config.toml
num_hidden_layers = 11
d_expert = 32
balance_loss = 0.0031
vocab_size = 20351
Below are experts of layer 3 (counted from 0) of a mixture-of-experts language model. Rows are named router (the router's row for the expert), gate (a neuron's input weights, with its number), up (a neuron's input weights, with its number) and show model dimensions 0-223. Each number is 500 + 25 x the weight over its row's rms, rounded and kept within 0 to 999. Numbers have three digits each.
After each expert's rows: "gets" lists some tokens that make up at least twice as much of what it gets as of all text. This comes from a sample of Wikipedia text that the model never trained on. Tokens count by the router's weight.

# expert 11
router:511479499489470521516474510512516496498518493520509538506487526496516536515488525497507482487492511513511511504513529530496515531492547478461499468511513493507541486534500488508529512515443478466495548515517521518518476526529471550486449529499508495455561489516515488493517543497512488434476505500494548496487547486483528488533446462477498510519446465554492468487488475506480507519504486481500497477507473574509438473474492548504553513496489501500486480549498467485586448508491507464524454487517496504531497473493523495546540493508514517500516501503527500488516529478522490493482497492508496494508514553479477469474493490466483539491499502480502462537500499491537482478498
gate2:508488594476496510541497459524507484516488505483494529525483515484468550515448521478537507478495509502484529513499538492477458510546487505511512466482505478474529475535512518500458528491510506489496588488496482517488505481497504480488486516486504492489513504490489491455494457479513502532512529527494520511479456549476485501510480508461515511466525503501504545487488522514491477509470495463593503527505471501496476488471444504492456488512473526517487477539520452492521498493471518501480469472498490464503504430501547512522494488547533492542486502494499521485501534512512507468489508562516495489475489478477474496541481477536475520516522504489506487508451505516516475489502
up2:436504486499517519491503513459502501543479513503506454524531492536493489515519533510496505535500513511627465513528491516522502480445531507469475507533499519541499538446491473514512456511496487489504501494476494495511491512508519495521536470513485506495476506481556461521488539509493489471490436574488544491522513459521516508495528486517463490541500498504503512522536478502500521483550500528504498489523497503480554512505522498515552526514494503487538525496463531499468493497513506494532582510495497504508501537510489487437491484490452476486535497495491480509493496456486514533487489512506486527488469506530521492507519511500497458475482492502507522502520478521515491517483
gets: "1", "2", "0", "9", "3", "8"

# expert 21
router:503465495513507517530489515494519480499496506478479502511474500513488525483493530473500472512490497520494480544503502554481517470506551472461457512539472491493546528488468499498518520515479480512497533514524498505501498545537487528510494446492533578461492493496536485523528581476546531451517474515459534465479543510506485529515491503517502525483482515530461492483536499538476524528485494468532472462481505534530468492474502538509541547539489501461494516565507475547528474510531496499498488512492479509514491485502484495531542478515499513524489489491520526503519513474499490503527481472524531462489518583501491487482497506497460505528493504477486499523519525506538532489493
gate2:497483580517510477521498502549499478496511501495493467491548480499487473482490485494477537479517459502484498498502497513507474489500527478549525490503459490519477493525493523486527499505492505494495574498505520497514508490533504514494490493520488483539522544508521467493477478516510504475470508470476550479505469478538518472503511506529465477446507493456473525459488520491445455485510494542598512492425497494492508515495526511482495462560494520490473482505524496476513507506518510519495480519459465512461495473530519522475492517505511462499499544501487495521457503503543472458485489548540510506517484524551490539517489490553517473488499498496501512528503511528489494509450
up2:465463506553478482517477494522510494496523491511498525512536516526464485486464497487476530501494492504483500522477535518481472493496553469514471496560457497491459533526486454541524500501504492501496493503516534504513491497537533513521478488507493551505510491527529496488478500510504493487496451541427526471476426526514522464497513469529478490450482473465481495457497504517500496496473480525521512463430496515524487496490562507485525446555507518489501479552557513494527502490526524503508556462476455494489491477510514511490532509504563552526509514487480471505519495530493471493463487499487517504502486515501492524476502508546511488486510510513482494523534511519474520496508
gets: "0", "6", "8", "5", "7", "9"

# expert 29
router:480464515434498482488500482508496464512489502543495521502470501495529495504510519508496496475503514531483497540524523538510519514515511479468487471500531537495514519491483502446536514510468491496501543533578569520506505485521480481491473525523463519458494483472550471494557497490526487459483492542510531492477508460565497531502492483521484506470501465528497555510479485492532530483525514459494460473522483543491524490461536489493548501528492476525556504532524474493505489505506486469527475490463479484441483503507486510526553505475536500491489468496499492501526501481516480500504516512503484507488506520462541458482494479513463524496487506490528512512472468510561531510483
gate2:462463573493507499489475482460509498486495491546487473511540474453504513572479513486536501524502479481500506482533468497507481516487471465481511505533507517518474501496491510511523503483467506491463573535496540503505515481553464492487544494473484501563504514474490503511514514505480477514474536460521481482498506463516508470464544540492459534527520471512505523492472431495470520509499525482567497535507486510515512496494502502463512503494503503491496515483496479517498481482476503508478506492482491490492485498542503472494456521507446501489496491477458512502517526531476532507448491603517500520508490494461492515504484506510524476517503488503518514486441518509453493505508
up2:497456512467512475488504498455475497492457481532488480493491498471498484518453491507516518505510521520540484524543511523525509524507495462458485515525520509567487514512483484525499495464446514518485500521505566518489502487492520501510525456476490537512511500481504531519512510516502472525458524580518446497500480480513496491446501478514484547528511476517548494508498496476477549498512515522507492513498479515498526493505534506516511513477490511504536512506545484509488494480457521516495598472506480498504460494528510447529443501506483496519504501501474480509528527534460533485491496507541507468512486537486511526511496478554522527504503525449547528524492513518498502453530
gets: " ", " (", " his", "′", " most", " The"

# expert 40
router:535492475496504496524459500483520493489533500509470514482487572494515503519505544467492486511497505510460527530487521529484512470508493472515467474521495494471523497484492504525439497485509481492490555509508506481524480567495512490487453490457495527498541538507503516578524530497487495490455517497506510512487467483506528510492465510471495521453477484483527476554544520519506485492516513507516452495451513513565499503494520555557564537494483485508517503504525513507510510493518538486526490513487516544489513475496482506548542494509499509457533471460496501492499507494521495500515537489486530467530551567485503478474505524475480502479504480478492493509533487464533535479503
gate4:536508499526595499491520468505529485451531510497458511505487503499487503490499502480555528493496459508501499529499499511498510513515510498503507512497513495490506529444480512499494465542490509494506517497595499535504464548493499476477470495455495526515490488512466554492500547517438477482476521456519512529505510495497481501488499554473508494486520475496466475520509526512499546499505508492449532563502522495501521501507573494546523516499470503507517497509451523502480466506494526521516528490523489511510523516498481493511496521526476520461535493488494499451509508489517536479491521527530574494495506546519487478510508517515481522494512478522490521481496551522539496540517
up4:471469535474501482489507532515469494519458497506535476482525484514517491490493505506448454480515548525516496569501507487517500491484517512480487519496488506511494459540514472490495536448503506529498485510500516461534545460510499474531530504537493499491487494471523484537496494448573524547520486541504582473487507501512538503503480474516530501500477513506526535500512455495526454501495474546533455527493477503472484510496423493441503479520541524506493494494567465530494544485508506500507468514549508472499499476490510503492491481475515500547476516501515515550488523541472483492540484485478494482511501475504517516483483479515535489486517528499503506498478494498476512491512
gets: ",", " ", ".", "1", "8", "5"

# expert 7
router:525517512482490549497493508473509531465529500500453523490498547484500538513493491491487504495544496457498510535524504532510500484484500473509497484467533503508520522508504466522470523522510501517475545506487471512500489511502500551478453540503549531488549505518528457524513505518536499477484488497458512494474473517548545482550510550506465503484498476528476468499520483490500487524505521523503457508477468539554497512475445532527542552541492456545556459538512534497507532503535520481514492499503523528504489524495489498493503490493495516496517479512521537504525490501516520512524500501478540463515577519473549489466530524463486491491480490518526507493509492484539543492471
gate8:471455485530531510481515586486459501508508510520490504524527549531548514500458493495448470519455509510489487521505487529512490486499468473505491492497479511508501509498537555511480548493531494524492500495495481531516553483503533453526483507493471482501519462489510476520495523493464494534512525483526480511484478500520510485523492553502511505497496550498502518504503503511506539488488517537495493511496512492589526508509487506479510516505453522541553513513525498504489522510540513464501523526522473448491461508520449486503498498495522530501550492482527440493472488506486474510484480455502539468514501546520515461523520557533500480497536505513523510459537467505495501502467
up8:494482512514534507542512492497525518493479520518531499491525519508498496495540512506498481519468502511503486531484516479575494472499533498517486469563491503487499498486469503488537486477478491518551471485517511465467494519501553520515503501499467526468500488502502531540494522488529506493461519485500549443514537591464528508517498480489450475450471484503473491539528524533532513519504493530509497445509496504491494476504504487494546491496522473512504470513526456487503493500494473496503469538468496526494589529493515522441543505516524448506539548526485480533499483544534487500487521497496442508501509477513480512528513476509473503489487483484500487474470498495529492493526
gets: " ", ",", ".", "-", " be", " up"

# expert 27
router:504542524501513528486510500504531500481539496525497512492484521516502521508526509504504468487526468498536483519529515532462517479532477484456489522521502527470527484427512467507522512519472490481548561530546544523517493561534462515492548527506469532472452467485481543510490515483487440498532497506518525461468555464494472499479535501487485506523487523515509489539554487487510541495498521504497472497566467511499492520471519543539532519463521520533552444483517493524529501499533473503510489508483510499491494525506498515511504519502470492483511453499504494464485492508506497510507530493558547489491502524482519510503500511472497509491501484491506527481466540496511499457530
gate2:493494559505527505528512483474511491523445473526491506507502526500532487502424501469498514522493454546464497500535489462510484476487504496527498521514502514536501491496515485499514530455503488554496570521518536456472495494502518496493480524481500472487538544527503462508499519509535534529483545533470510425482486488504512484478503517483490494493456475504518550515496481541462527489453503508598505512522503500522489513488503493503505525502503505494517503516505449507485525469501486506510547514502503489493505509496523490508524482442488479476491524493487478529477529478497492491521506550543509486490511517475530503479509522484495475530498487428490499497423485474506507505524
up2:494499501488518552472500450468514501536460477517485518484491485499563486500471490464476545464478483503578513482520490460525530531501502480491471521477535540532474514518530447493458476446495483521547502519509510471490490491501497491484510481518501520497479508534503500469498501519479497476507554595501500425474492506527522482497505502487490459471474515496521534522495489499488522491489508459509499540527505492478512498496508506511483516504476513519477523532533469517493496523469495490486565458492513455480470488523499447519487497477472446483496527514466496485478490475511506532524494501543485487474500488481487497497506489528510519520487504430474497515449499510503501519528
gets: "\n", " (", " |", " in", ":", " The"

# expert 6
router:498493484497484503515515460493474488502486481510500515490487495491504536528512495480494502549494498514504481490531504513534526512504522516468488485487474519496526491525474508468511497527483489479504518510532488500526474515518484563510470488500507505451509454481555425524511533528465529422438533486525555516480526503525523509519516506476526566535484503565469477502507454479494491478499520486495500517478469555530454454447494542549503554538483489470491489554464472515509486526530503524537462510508506516507495535507524509512526474488495518501518468499499491493505529491528491496482509504498530488490504550493493477478505498453522521491481496525514503546495498523524543484482
gate3:484506519576497478501515497521522491514507519468521504518523520506556520512502507456520490550519484508476513507503468471496491526518488505496480485517488465462491499506513487506516522525472491523495516546510488489503508501471475480436496505509532496519430496542533514498501493540486512490507520482490478498499536524509521508527563499528516559529501490503488501465459511454498508530495562477500589541518528498528499515485500522515508529513514505442476492538466531514515491509472459492423507496496477480514530466512543498486495485504491485504492487495503468520478522470468492517484507519577512528498459494484512492525498502498508560516502486442513518512536528478493512507486
up3:513580488499515505483522511533502490547506521503489491530505511501543534501447471559479482542465475504515552511505459498484506495475498525489501489499480472503458528493528494437514489497492472530511515497565492483531513474481516483497503500495509513500512511478501476500504507508493528517498540514602498487495541487517523525476530547474526485492509541509487527469484483497480531547552503506480496504499497507521524529486496475483513532538503520450522473509510498540464492510464485513495532575490501503509501509508520475482439515455525509497479519492494520481500517466480495462550509519495528484491475537472455503498534485540468504507481494519498515541521530519507500508480
gets: " ", "-", "–", "%", "up", "present"

# expert 22
router:485494538491478505476510474515509484479493485497496521488473508476527494483504486525525484494496478478466499502509498510503539485480555501478479523545509518549522505497472486472495552512531463513480539496517555457513499539525499531526464484505492511479491498507557493517513546490448521510527486535487515506474495518487533501506503483504509510437468480557487475486493497537470537516510490475508469482464486551546460505456514541505548524525530481497516482538504460516531489493540520482525516529475486552511476496481536504561528503487518527491508518502478482509542485499495486506523486492494466460480553557484498439494498514474489514531494479536461508483493481514510554474485
gate3:499519498552503477497528528487496506544507498491472469487469491444488477510539513524497494499508494520467496496501468471503547497465555528509516496484530516520510523524493499518507504515520503507474528570490491526511508518506504511488478519521464479511530514464493513464503517478494497529514493507512460498505523468505496477473516495497481522497543483523533481486495496498459490474512509482520584505506571495527503503497504516487504485498480491526473496447457524507512513514514449513503464514504480475522512458539538522512483486531483508517481510474501435541536509491522538523471499540578493490495555473506552512496528498459494535517497499514519523418516476502474540531482
up3:492461499527488521513485527512515508480477505493504532514477516515510527501503470495529529538518513486487587509487513484517503516513514487488519506530498551501502527505532490472505501474510501474518488495527530508499485488494476482507543459509468510500490484484511529475478508506481523502527499508573513507527469505492534542495494464471466525514508523527507500545493506488481520483468501458498508490487486538508537454469492490487514508521469512506493554544511503533530483533512494523512461583508516490531539460499541532526523507533500564502488483475517506513552506475428470530505513516487480542480435498521519507460518519481538476497517481501524485554463462484502517510545
gets: "1", "2", " ", "3", "4", "-"

# expert 9
router:497489525486491504529519487495498493486494502507494542485487522520488514552487522496465478452494504532499508527508543505480497528537559470500508477491467533503524496493455497496482491505463487501490500500557525499564485518495512508513487548496490488450569510487536537526507506530499466473522520491470538447481493486503566550505495502469494507519494482561514492514493536505499486534502483496542493475496486545495454492433488531478557497506533519510525462515515506480555479502475467464511489495502512470469475489511503490528535506450532522499529488521525507492528517497515496475495512493533524490507547550490494434512473515467513523490475511493490484527497485505535513476539
gate13:500524491519463457467531510504503506484575508491505498522519479444521517495501514524485493515524504511498502485534472520483555504499503493509511505524469490485543493481475537460469479510495477482495523512496523509528501507471512506597525510530486499496486498495506496549508534506531492488502511472474525513499526502493498499491519522488505506520536479496501517510505522505541562504495531479524482525502466519532481475483479588522500526500496535459500494519500556527512514520499524481502472538515530436512504488511471539457488475521483506530483559493484485523510513500478528485533503511470530475457512473489499496522580510501505531547476520500491489476468520495434494525475
up13:498470528512539534524482509523529485513500499512493514485473521552467457491498502461495510511492485486501501524488506491507480476504484541518497470471527524492456488524528500522519535528527547515524505504519494495460525513526489509450496511439537525515495503510484483461537450505466508546512496508522490479501476496538486477528551524494493498471487506479520498495478488459482451463521500511461494495520509467477504544508516506497519506507487464566509505458543459492457512502521472517536561467501467569476503506473499474574504508488524505452509464502518505485508501510521464523503499482564491520515513506516510527487493496486482481446544497509519532506521464522545490480518
gets: " ", "1", "2", "0", "9", "3"

# expert 3
router:508502494485455519498483497516519494474539509513484471449494546502475530523529471506471479527494526495496472514460551535484484475506521505443479495498519515531508511470469472541460525534484499504506516516526516497497470532539513508523487485475466505473469489491531517559488544495516509498487490499477499510491518485485505547497502523481494538475453514495505497538520481516519523473491518520504459515493488550515487470463478548541491503480573471489533449510504532487508517499533500556525486500480454533478510494492479529527531521484503530485492452479478516523484474511531528473507528473498510502508536548469551512509525528462461521496502496529526482479459505480567506486506
gate1:509593498511523490504483477513498517515521501484496512514490535484492473470522530524500481483491503519512523493483509538480481523497492476511531504496510506508497463511485498483467506492502545497603513488493507512486493515491528499516485484508514509526520491481515528517507515480510500532473514468491517504530489502506500511492446495477539530490512492473525516508508510514522475462510485638461509514501537485517502523499509504496518500506511499532514521416532498470520559520519522499496507490495506535491524459483524504533478516510516530483499503475528533518499517527520517484484622487500518489500505498515506519516500485492511487469540502516506472504504511514522460522537
up1:487527537515514478498498467472516495446505507532517530510540476492513493532495465487519534458519506595483498498517487500520522523478527466516462510526520492476512524491538486508509510523553489470488506502546503488519513503439491486497486536503524493504520485513508502492503514527477507501503615505521471484495490492511509480515544525506439472501521514492518503486493493483524495500498522475508472514494472493490536512506510486519488485508500499519536445540519507494507478490483492480616490523473505480501453513547476504492543493503510483460538511512510471478517491509472503530493520535456459487513497470486500485462484508492485475517489497474506514507512486496521556481468
gets: " ", ".", " (", "-", " \"", "=="

# expert 8
router:454469548508524528517491524495523474497528511544501483530492517502513517493480507497507511530520524496558487539509544569499521509490504525460495488527525474532508470503495473478519526514519496498468517528551558505524503534520463544467556528500474523488498470505529474481516503503520466498507485549521511458474548448494485540496510485533483496522503492559472513477526483521517534501551508453516475510555503542499505485455497501504554517520495498544558504531519460538520477514458457503537491520477544494482480503491470479512501493481479505461523512512544503511512515509517506515515477507523534504505520517493503486516500500482476485470512506499504486520463477474506510466491
gate4:524479491522593533510524505489527518512565547495462531522519526503483466502476477496498535480527520489488495464477523512516536528496528558496491495504472455529482504533492450489536491495500481538503504535582514502512437512497480513471493504505490509495522511481444528488524497510489497519471480471495524501476505474478474490484525465459457487496549492480515491508504488509499477487481503547533485555491497505459489522490473507515494468527542514512479494477504518516520486537498503562496505485458491495483504503501487494493466533471491488537512511515472491504504479485465509512493494545508566492483493494544502475468506511521471518454522513470493536493549499513475464524513
up4:488495558512496516502551540486482478526496539522479523542509529508488482479497505470473505518521512520524513541531513517495521505543498510506472482482500532523451472500504509461537513537473489532491489509544545534501461492508492527500497489474514506528500496485507463496517475523532476498499447482519630503490478445532483525472516498507478507485516476487516504468473482509470511493492472520523495489531537506484556533511522485492499494476512496497491528557492482538512471541505490537536525494556498445513497536473485526477513558483464499512526505487501506518498510511470546520524506486503517467509512471504500498505495502498487512513498535461497524516473532481473483463472
gets: "|", "-", ".", ":", "5", ";"

# expert 23
router:499492491497512508501469477506527530511533489473471517508493541456504486489474518484487484501469473485480495549492503546513497492512471479489509474495518492508514488511504502494526551506535487509485516521517531474524516525499464543485480472499501550448520499489547515471536500516527487477483493514471510469434524480505499524518496484510489480508497511541483436525518464514500485513480505526525473461488480530502473481459475550533585517485474495504485486546518483517523495494516460485522483529486516558493439496467523470539536472528492561481524483486486482456498501481497544512498510533520504520499512539455466479486497512448496488473510436484484518504479496487527520464498
gate2:505471580531467458531501515518490524513505477534484519518497476534487488515476496510580485472505474478489489477478489472523477532494510508515517480496491470527496453530479462480514498500518478474501578518473511522524504484551525525493514511520483487502515510501519470501460471487498506489503498462472536503504440479502529482533523483516500504491528463510545521522489496525479525507568496500575506509511499492459507492466528495463509506502531519497483496510509510433526494494444500499511503461515509460475473467472525516515456458475475543484472506482491492500518498505516511524491485581467477485499509470470510497513485455512491509513503514521523511515493475538473482510500
up2:471528520503532493472458512422509492496485510479508525485512527466534478503508490479464521484505544487554489511546504550473560466504502517517469527495514526468551551497498524492487507490491519524505495512542523501494512533485478481508507508453533519485487488466516542491536509539497451535499495596476485487472578526489478533494504538474442486457509502520461513460502511498527463497480484515504490500514514516508479494506467507501488454537481484522531476514519500520500505495519491521487546522486486532497518531546461499469532499496522466518514496531499499515492517497531481472517527485515490489459504510528509494468499486477486501476464492472507466474497515466501494504521
gets: "0", "2", "3", "5", "6", "4"

# expert 20
router:482465544494510527489514487484509436500525486492497506498492513476490506486489504492523502480495502498508461525537522548476547478490483505476492464523524516494517517497518464477532495500482474497483559520547558516522481532529439569502489543479518511507488486517524487525505545506538488465522493531484569487476554465515460501467469515549468543492476514536507535492503484500518541510513491474525475506563513508517505499481506532470531567529474491512535512515517482539530489546490429488524514482495525513514505516508483485527518498503486507501508493522505528505507520513483495528511505495491525509514512541481512485491533501483523515473497534489514511515461481473541515483452
gate10:512496545490481541477517495550600530475498494470488471496498508511461500483482529501471522477486495469474514465504465468511471503500493492510512468489504490529526496575522469497503542521536525523494497512517495483473480513610502500470504512502521493486501502515482500508503474486471498511477479498522471502479490493502495490469496506527473501519511523503489509447473487486512499499521516548507486488498521512432479606512488508515493500489517482474507471469486521491500517517511475511510528510489514521481505519476488482510511524519498555539485484495494481502430466554532488501520482524486488490493479504483573495531468520476509473466512470523484512483497510523504475487512
up10:492471478502475461531481510489481476500511470471501501463532488516524483513529512503494465508520500575519509488495506497489490562504541493461507484497457528463483510449501489527494507522452494515499497496504471478509522506503505455504467444544478500484498509507493499485508481480528460491528495484456531505482508505493587470525485495467469506472501480488496458538492540508499480507455482542498534473456451513526501526481496513468511466468487534542442528484481465502520511477510532505486498511500488471515510453582528512492515502493507491541511511482523497527516529473438499496515481466535508508514515503510509506471505464504501513505496543453505500521472517471500528535525
gets: " |", "|", "\n", ":", "-", " the"

# expert 26
router:503502508520476488513542473540488494468499505513534577505472510463516492545510475484488478476511508527475526532492525518506501522531515482533515517491481498494512502527486510483513496530474476495507552548546532514536484492518464548462456498457496497512535509514516491529484495529548502470495503497462555521474524460515496483550503513482505521496470486529527523509488527482507509514494498500518488495517477557486484503462536502510540522487493497495507511545518512456557508464509498449536426504479492529474471485511488502558533492480487547481539495526528497525512533482513488505499543496517499462490505539502517497477469487489493515498487540500521491543496477485556535463485
gate16:514480482473497477468534506474522521478493525510556447515494533495494488533523526512511529488481528509468480471491533522516472509459499499511493469492460485494465467506503512477508489530473510479479513497521497522503503479469490513469482517599469508510526465529503491473500492509512491515515505482510484483501480529505519499525457485502477499524480459494536544491487516472583497510534497504518504512486498501514505519489511499474499561487495497486528536469521539434538488509508469445546456482529509472526489476473507533504524510530499503475472485481505474529484522504525445516504523473521426479512496488495477522513471498471565487486518521516521459486512499444477517509477
up16:515457487504509528496497498505526545513534497499514519471496485477500521482501479512525505476455507497490491509513489522475523512450510478476465600471521454521502510534514511494498474452504495487516490496459451515542484489510481541483504450487496504506505515473520485495505489526468481482528492527494505464484501505477495523464517495548584461485498523540488495489506464528479508489481509466448489514499541509476488481503494507502522447499522506485509530505463481524465526491452471499512543466473534531536484522532521502498509494585475517488510546524486508513497480528546488513530528496493497484498496491482496482522482543504505497516517534486501546486528556484516552510505
gets: " in", " of", " on", " to", " In", " for"

# expert 10
router:492505537488471461499494479501546523486481475544491509501476523474470479509517528499499468508546538554465564521513497536463509505537499502509513533526430485504492520524491494528508497531513488496516569520525511505538497523484491512519455544482505517484461503486503539548466490461481482538493512478498516477462508490508527505537516522475475522497459495521502471558499497516510526485501506511511473505527497499497485514487510557529577522533515470505505440567541517534530522482496501486550478529482482530525499517477501526529503496512499535495510496495508514503484545467534486496504515483532518478492509537488521524478510520511468524481493528448480493522504508485534497509515
gate3:509522488574503501526507512491497543491482494496478492523481513498496489508506489505495505486486489509522512526526492506470515488499496464502494548484508498532488540439469514495501538507485457497493500543495465512536514498488494487518482518488505498472454521453507490476488480494497522445485502502477507558550504534473473510504504518501504510503516478525541564505525549485489510482477506502432568502506520493514547490504480498533503506539476484480521522482479493481481482497506522500458480512570520491515486513462531483501505536524518507548486464512484505508529532446525492464498504449594528503508474489526482497462473507495500477503520466461541503460481527458498483526506
up3:505491488523529510498480501501486521514504509465514495462508528499495503487519530517495483524501506466481644496480517542465497479504498480511503513514501480482511472445478470521467516505508495511494507508457512505490523526507528516519505518509470513481479504474490486577514541462499486494523522496582503500520499512455530499483465531488526496529508538475512513504536492515518473480477499557496498469491514503571489530510513506509480500507523518521473505491480491507492579500518480507510512605495501512486511478513509504527497491499501485511483492475493529512512507513510496498506523507461553445494500520530502509488513487489469495516553534472475510490518494484515484509529
gets: " the", ",", " and", " of", " a", " to"

# expert 13
router:492514505500467493505493528493528493498527463529514531536495526481455518532514517483507475491529453515452480550531537472488506474487518501515535531553486527471513507461516487515485515535523465477531563539475553527551512539506448506508487508477488517494480502501523534514476543463497465527509493499486511486475511494477456484498543482520498503525453525524492491537562497507503533512505519502519461510544483497514478484489475567514553541476501476478493452539510474484567507521491495481507491521476477506511505483505490535477523495542475513468541499490525529513502503474528483528501536496487538509502502518497516503522533528502510505497459524492511487534498469463506517477488
gate2:478490565487480500471448462537509514498490520493509507495491497522495499515501503518491510480531513519511503520503491510477499513514485508454420513513512509491495482503501468495520525500483499483489569520507564502496484482524489511495483459528487507485475459465495466508507521495519475496552484550516513445473513500507499526510513459514455494488512469519504477514472432545501516490481488480580498497547464507452486501487490484509499513458522495465514470501484473526520496519500428513527476521512481491498451484508489508523500509500489508514498503497499478509480516500485528468492466623524485495474463496472510517492491466482482532510486468524509482491491525536481497473508
up2:511499473495507521453524524543498485530545471502453469503517541495521501504523484506493475528533497492610489516505507462518510509503473507486525481491512497527517479498468512439536496498484524494500516504497468521503469508500468490528549500499504522549482502494538488492503501478473526484523539557445496435463481494514503490483499509483506468485507531513522530454478466454488501494474526496468494495565530506492489501497533511466514490468504512490501518478509545508513496486464544474477565477498487498469472485493465504510486493492428536484503508491508512483509453524469541492512532538500517521529472497501546500492477503482495497532527509487464517489471497534477490510505
gets: " |", "|", "-", " and", " of", " to"

# expert 4
router:509471482506466504490468502493539502508501508505506497503477525495507536498481542448523467503482507523518503528509528501497542512502550488469444514554488484501530532480491455500481473518487468505496522496511503502514478565537508505534477458505531562432522487480541501541546537464543535432509488507460540477515512517516513529519481484501486506499476481550484480490519477556484499517513495491510502492473484549529496500461518515517574518543507516464494481582513485517556476498481489466484464506512498514534484483471497519528536500520518525489499499490511511504520513475490482520510516491498493480500502557517490485536496512509488509521480494488485503539511513486522523502486
gate8:494511501535494494466529561492484470533472533525486451471473528519541505490493444505501478511478502504546469454525506524506498500512504489489513506479537500499542489467470454466510498504496506489515508468511470521491568493495492491530490497505490487511456462495515541489477476470519525463529516485493478529500508498499513510476515502515544501481508514525479501494492511503515495516518512518497485531514466468553504532517484493477502503522470497523510487550509506499501475480475500488480485488553504522501515517494525512485520507502457444486484498502511472482496499490467495466539524476449489482505496610496508488521469505542528518523469566494507557484505497469490578448480
up8:520509471524479495509503512482485532520472482508505484502488478536493476494505464484520482506492477514538535473514518462631492528524495469491571494448511478495476503538471545492522477500488468515510487507504504509499482465500485523494534507536468476494537495478510518505492402525498479482496492517471477518522466573501521508488481517485504550510506508496476526528496494507532500518533482531488506487485474460504495492502540488461537524521492484514462534477498506503508502483502540476525537499496571512472559522478502500546483536532475494464501484516501511485472490507503498511536495500506472533506506498481498457474528495475511508518499509526463503510511499494480491469488
gets: "0", "9", "8", "7", "5", "6"

# expert 30
router:496477496491479490478497480488550521516512517472500524495469507484506532501534529476492488520504522520482489501499495541521509501525514510521499476485471505492560501538473529490477519524488467509503576524501497522490449532536512526490428533528521497482528469487571506496502510536456481458476468484488507487495489525515530517536505504523469520508482467511511515538471529466523506465515536479515502500512478517502460484474485552518518559511461458564560485525482512509521535514514468445517472509468521517511498510502506500546521494514504514496536492515493496477546514504522474536485503531508519483491484508471519504449489501484476540460483534498530472516499478474548490529495
gate1:536531496504462500491503509472514518504470493509506519498469475489491480486481499494511466484482497503548511493535493478527517495536461477521492501447460508525501486517462540517530454521498503484600507519494466522509460479489487503491473510500474468532517469492515416509479471550459498493467504483515515538491533522511490488489530495487488564494491492530511542529444514469504479478471501594498502529512498508454490507495535501529494506465457512494491504568483519520493472481506499493527496502492509500459500492519536508478503465488493515497523491501519493532523489457530499487498584509486490498480508495532514492488498495474511501493509520530482520528511467540505507497468
up1:498480492483529519502518523478466520507521480534512489533510496492472509504486494507532503510505499583497489511488502514506554545512529488443495496519510510462535495492531498442480489508481479476560521501489496517511485495517488488473550515475484513478484503496515489507519470516526472476520599522454504502514493493503493506435519522469540510518526490498489480542501503452531512501528534471493490511495481503477496415482510516511488476514539535447466481560481524450546433487474490496538462512502506514505481495513481527507513522487443509473516500480482521494525488513506495516531501535504498480541483499483495513528514506501507463522493527515496487486475503484472466485477
gets: " the", " ", " The", "s", " his", "The"

# expert 25
router:527479510513493508490498484514507499453511490537477539472461513504519499518495513465508482483515467508504475495484496591514523496518516462490490521491513502455542508504486480473535508528489505477507501526554558504506509545516477516490477544497476523490513514485542486528513540492515499437469513511523541496467537482549513518565520483489509532477494496561519475487450485475509480496532478510520477491529472531509478488450522507527514501504505496533517486543532472445523488537519485507548443504493515468468498553521466523557541472472474535493507486495491483522551498501521494490486519466516500487476488521505505527470482500514485517478472504513507496515476489518525479480494
gate4:528512520526623499524499516506477474491521512470501522501494492498517504501505504533477509498527488517503500514493483513473525495491529480514481512523491518494492520471526484512481500517532512490544494493614521542499518520488507474521499501501501520482464495478469550484484543507460485512496524484523473544495546512505466516474499499452505463516539494520486511499512508538519483504489505522471528603491547496502491514534503506496488465519487528502518496463456498508509492525508495526507510504506506494542519521511500493471502533498496487505498504519488524508480471531518502503498506514535610499511487502503480493549496535513491507534496487514493510451482531505522501522540
up4:474479465475490487481491523492514530485486483508534473518542517478490468512506493502501465532484526505496525581519503485489420519507486520515523468482501479506495497544482528510541506473481488497460523498460479479516513498483467488512486519505480497489509497536500508486534474461500520543526503469500619478497468473472501473492456507534496534490474522476471498533539510491488491472466522492533477507508492524502504486489461528539520501482552477528490477501542504523450521509488510525490513521581515544492486460499513510479519456498530501498481509465542505511494505475493488507514475521462512492498522535511502501479526482492506464460521526484537464508479487503467519516497
gets: "\n", " it", " \"", " also", " It", " t"

# expert 32
router:510494517478498513526500481526518486464527524529474503471507521488496515515521480476512434494525488536478460561507480535472492491503501510465477519514517535459508476452505485501488533495494491459515539532522529506523503543520478518472526527463472567499506470502494507515491496491520505479452537526482523484467532485500501482501501528500513522484479500527497471496484465457553514490505478489501434514518457505489487511446507523507519472478493503530496451510507468471532501495523523447488454498492502508502513512530447525525505483495487513475541463490502485476514496513525464537457547465507513494520557536458519546492468527467489528464481517501509479514483489497550516472493
gate3:513514538591509522510543418542500526507483502460508480489508506509513500511465514559487507471499490523492491519511498501527520546511483495504511493482539522471521455526507509501513496521506490477478484598520481511478528484509492493469511499462494501481499490486505512483503485550460467484472525497489483507490478518490513495485579480488522540518550458530501476501510505497505487506513509455512578485478505505489486515508479507507494503534498511506499517526514491481459479487503506470499475561516479461494523506506514483491496455522477520503512508521482492509511452523505486500494487500594481527487508496475498501536499512461497544522486483487503492462461475539487501509534
up3:505457474509529483543505494468519488500501481483503514487485495512507527534515511427505487478478504495490594461455515441518482505475481504490572482437490477499497493531525501461523528517486482516482495490499510474500447499484483523490507517542526488516519518511507498543500498463535536450502476521591492481517477475518517476492464539529508476478488564537466490463469505500480491501494478521494488493486497497482496475499513492480511501522504453472494500519476492496539515468497509501499501575474473531539498487545482505526540521508482508479519505507510492465495503492510474511497527484462485488484491532507515501496502455518506492512496514481504496550553482489519517495468
gets: "\n", " |", " (", " L", " M", " B"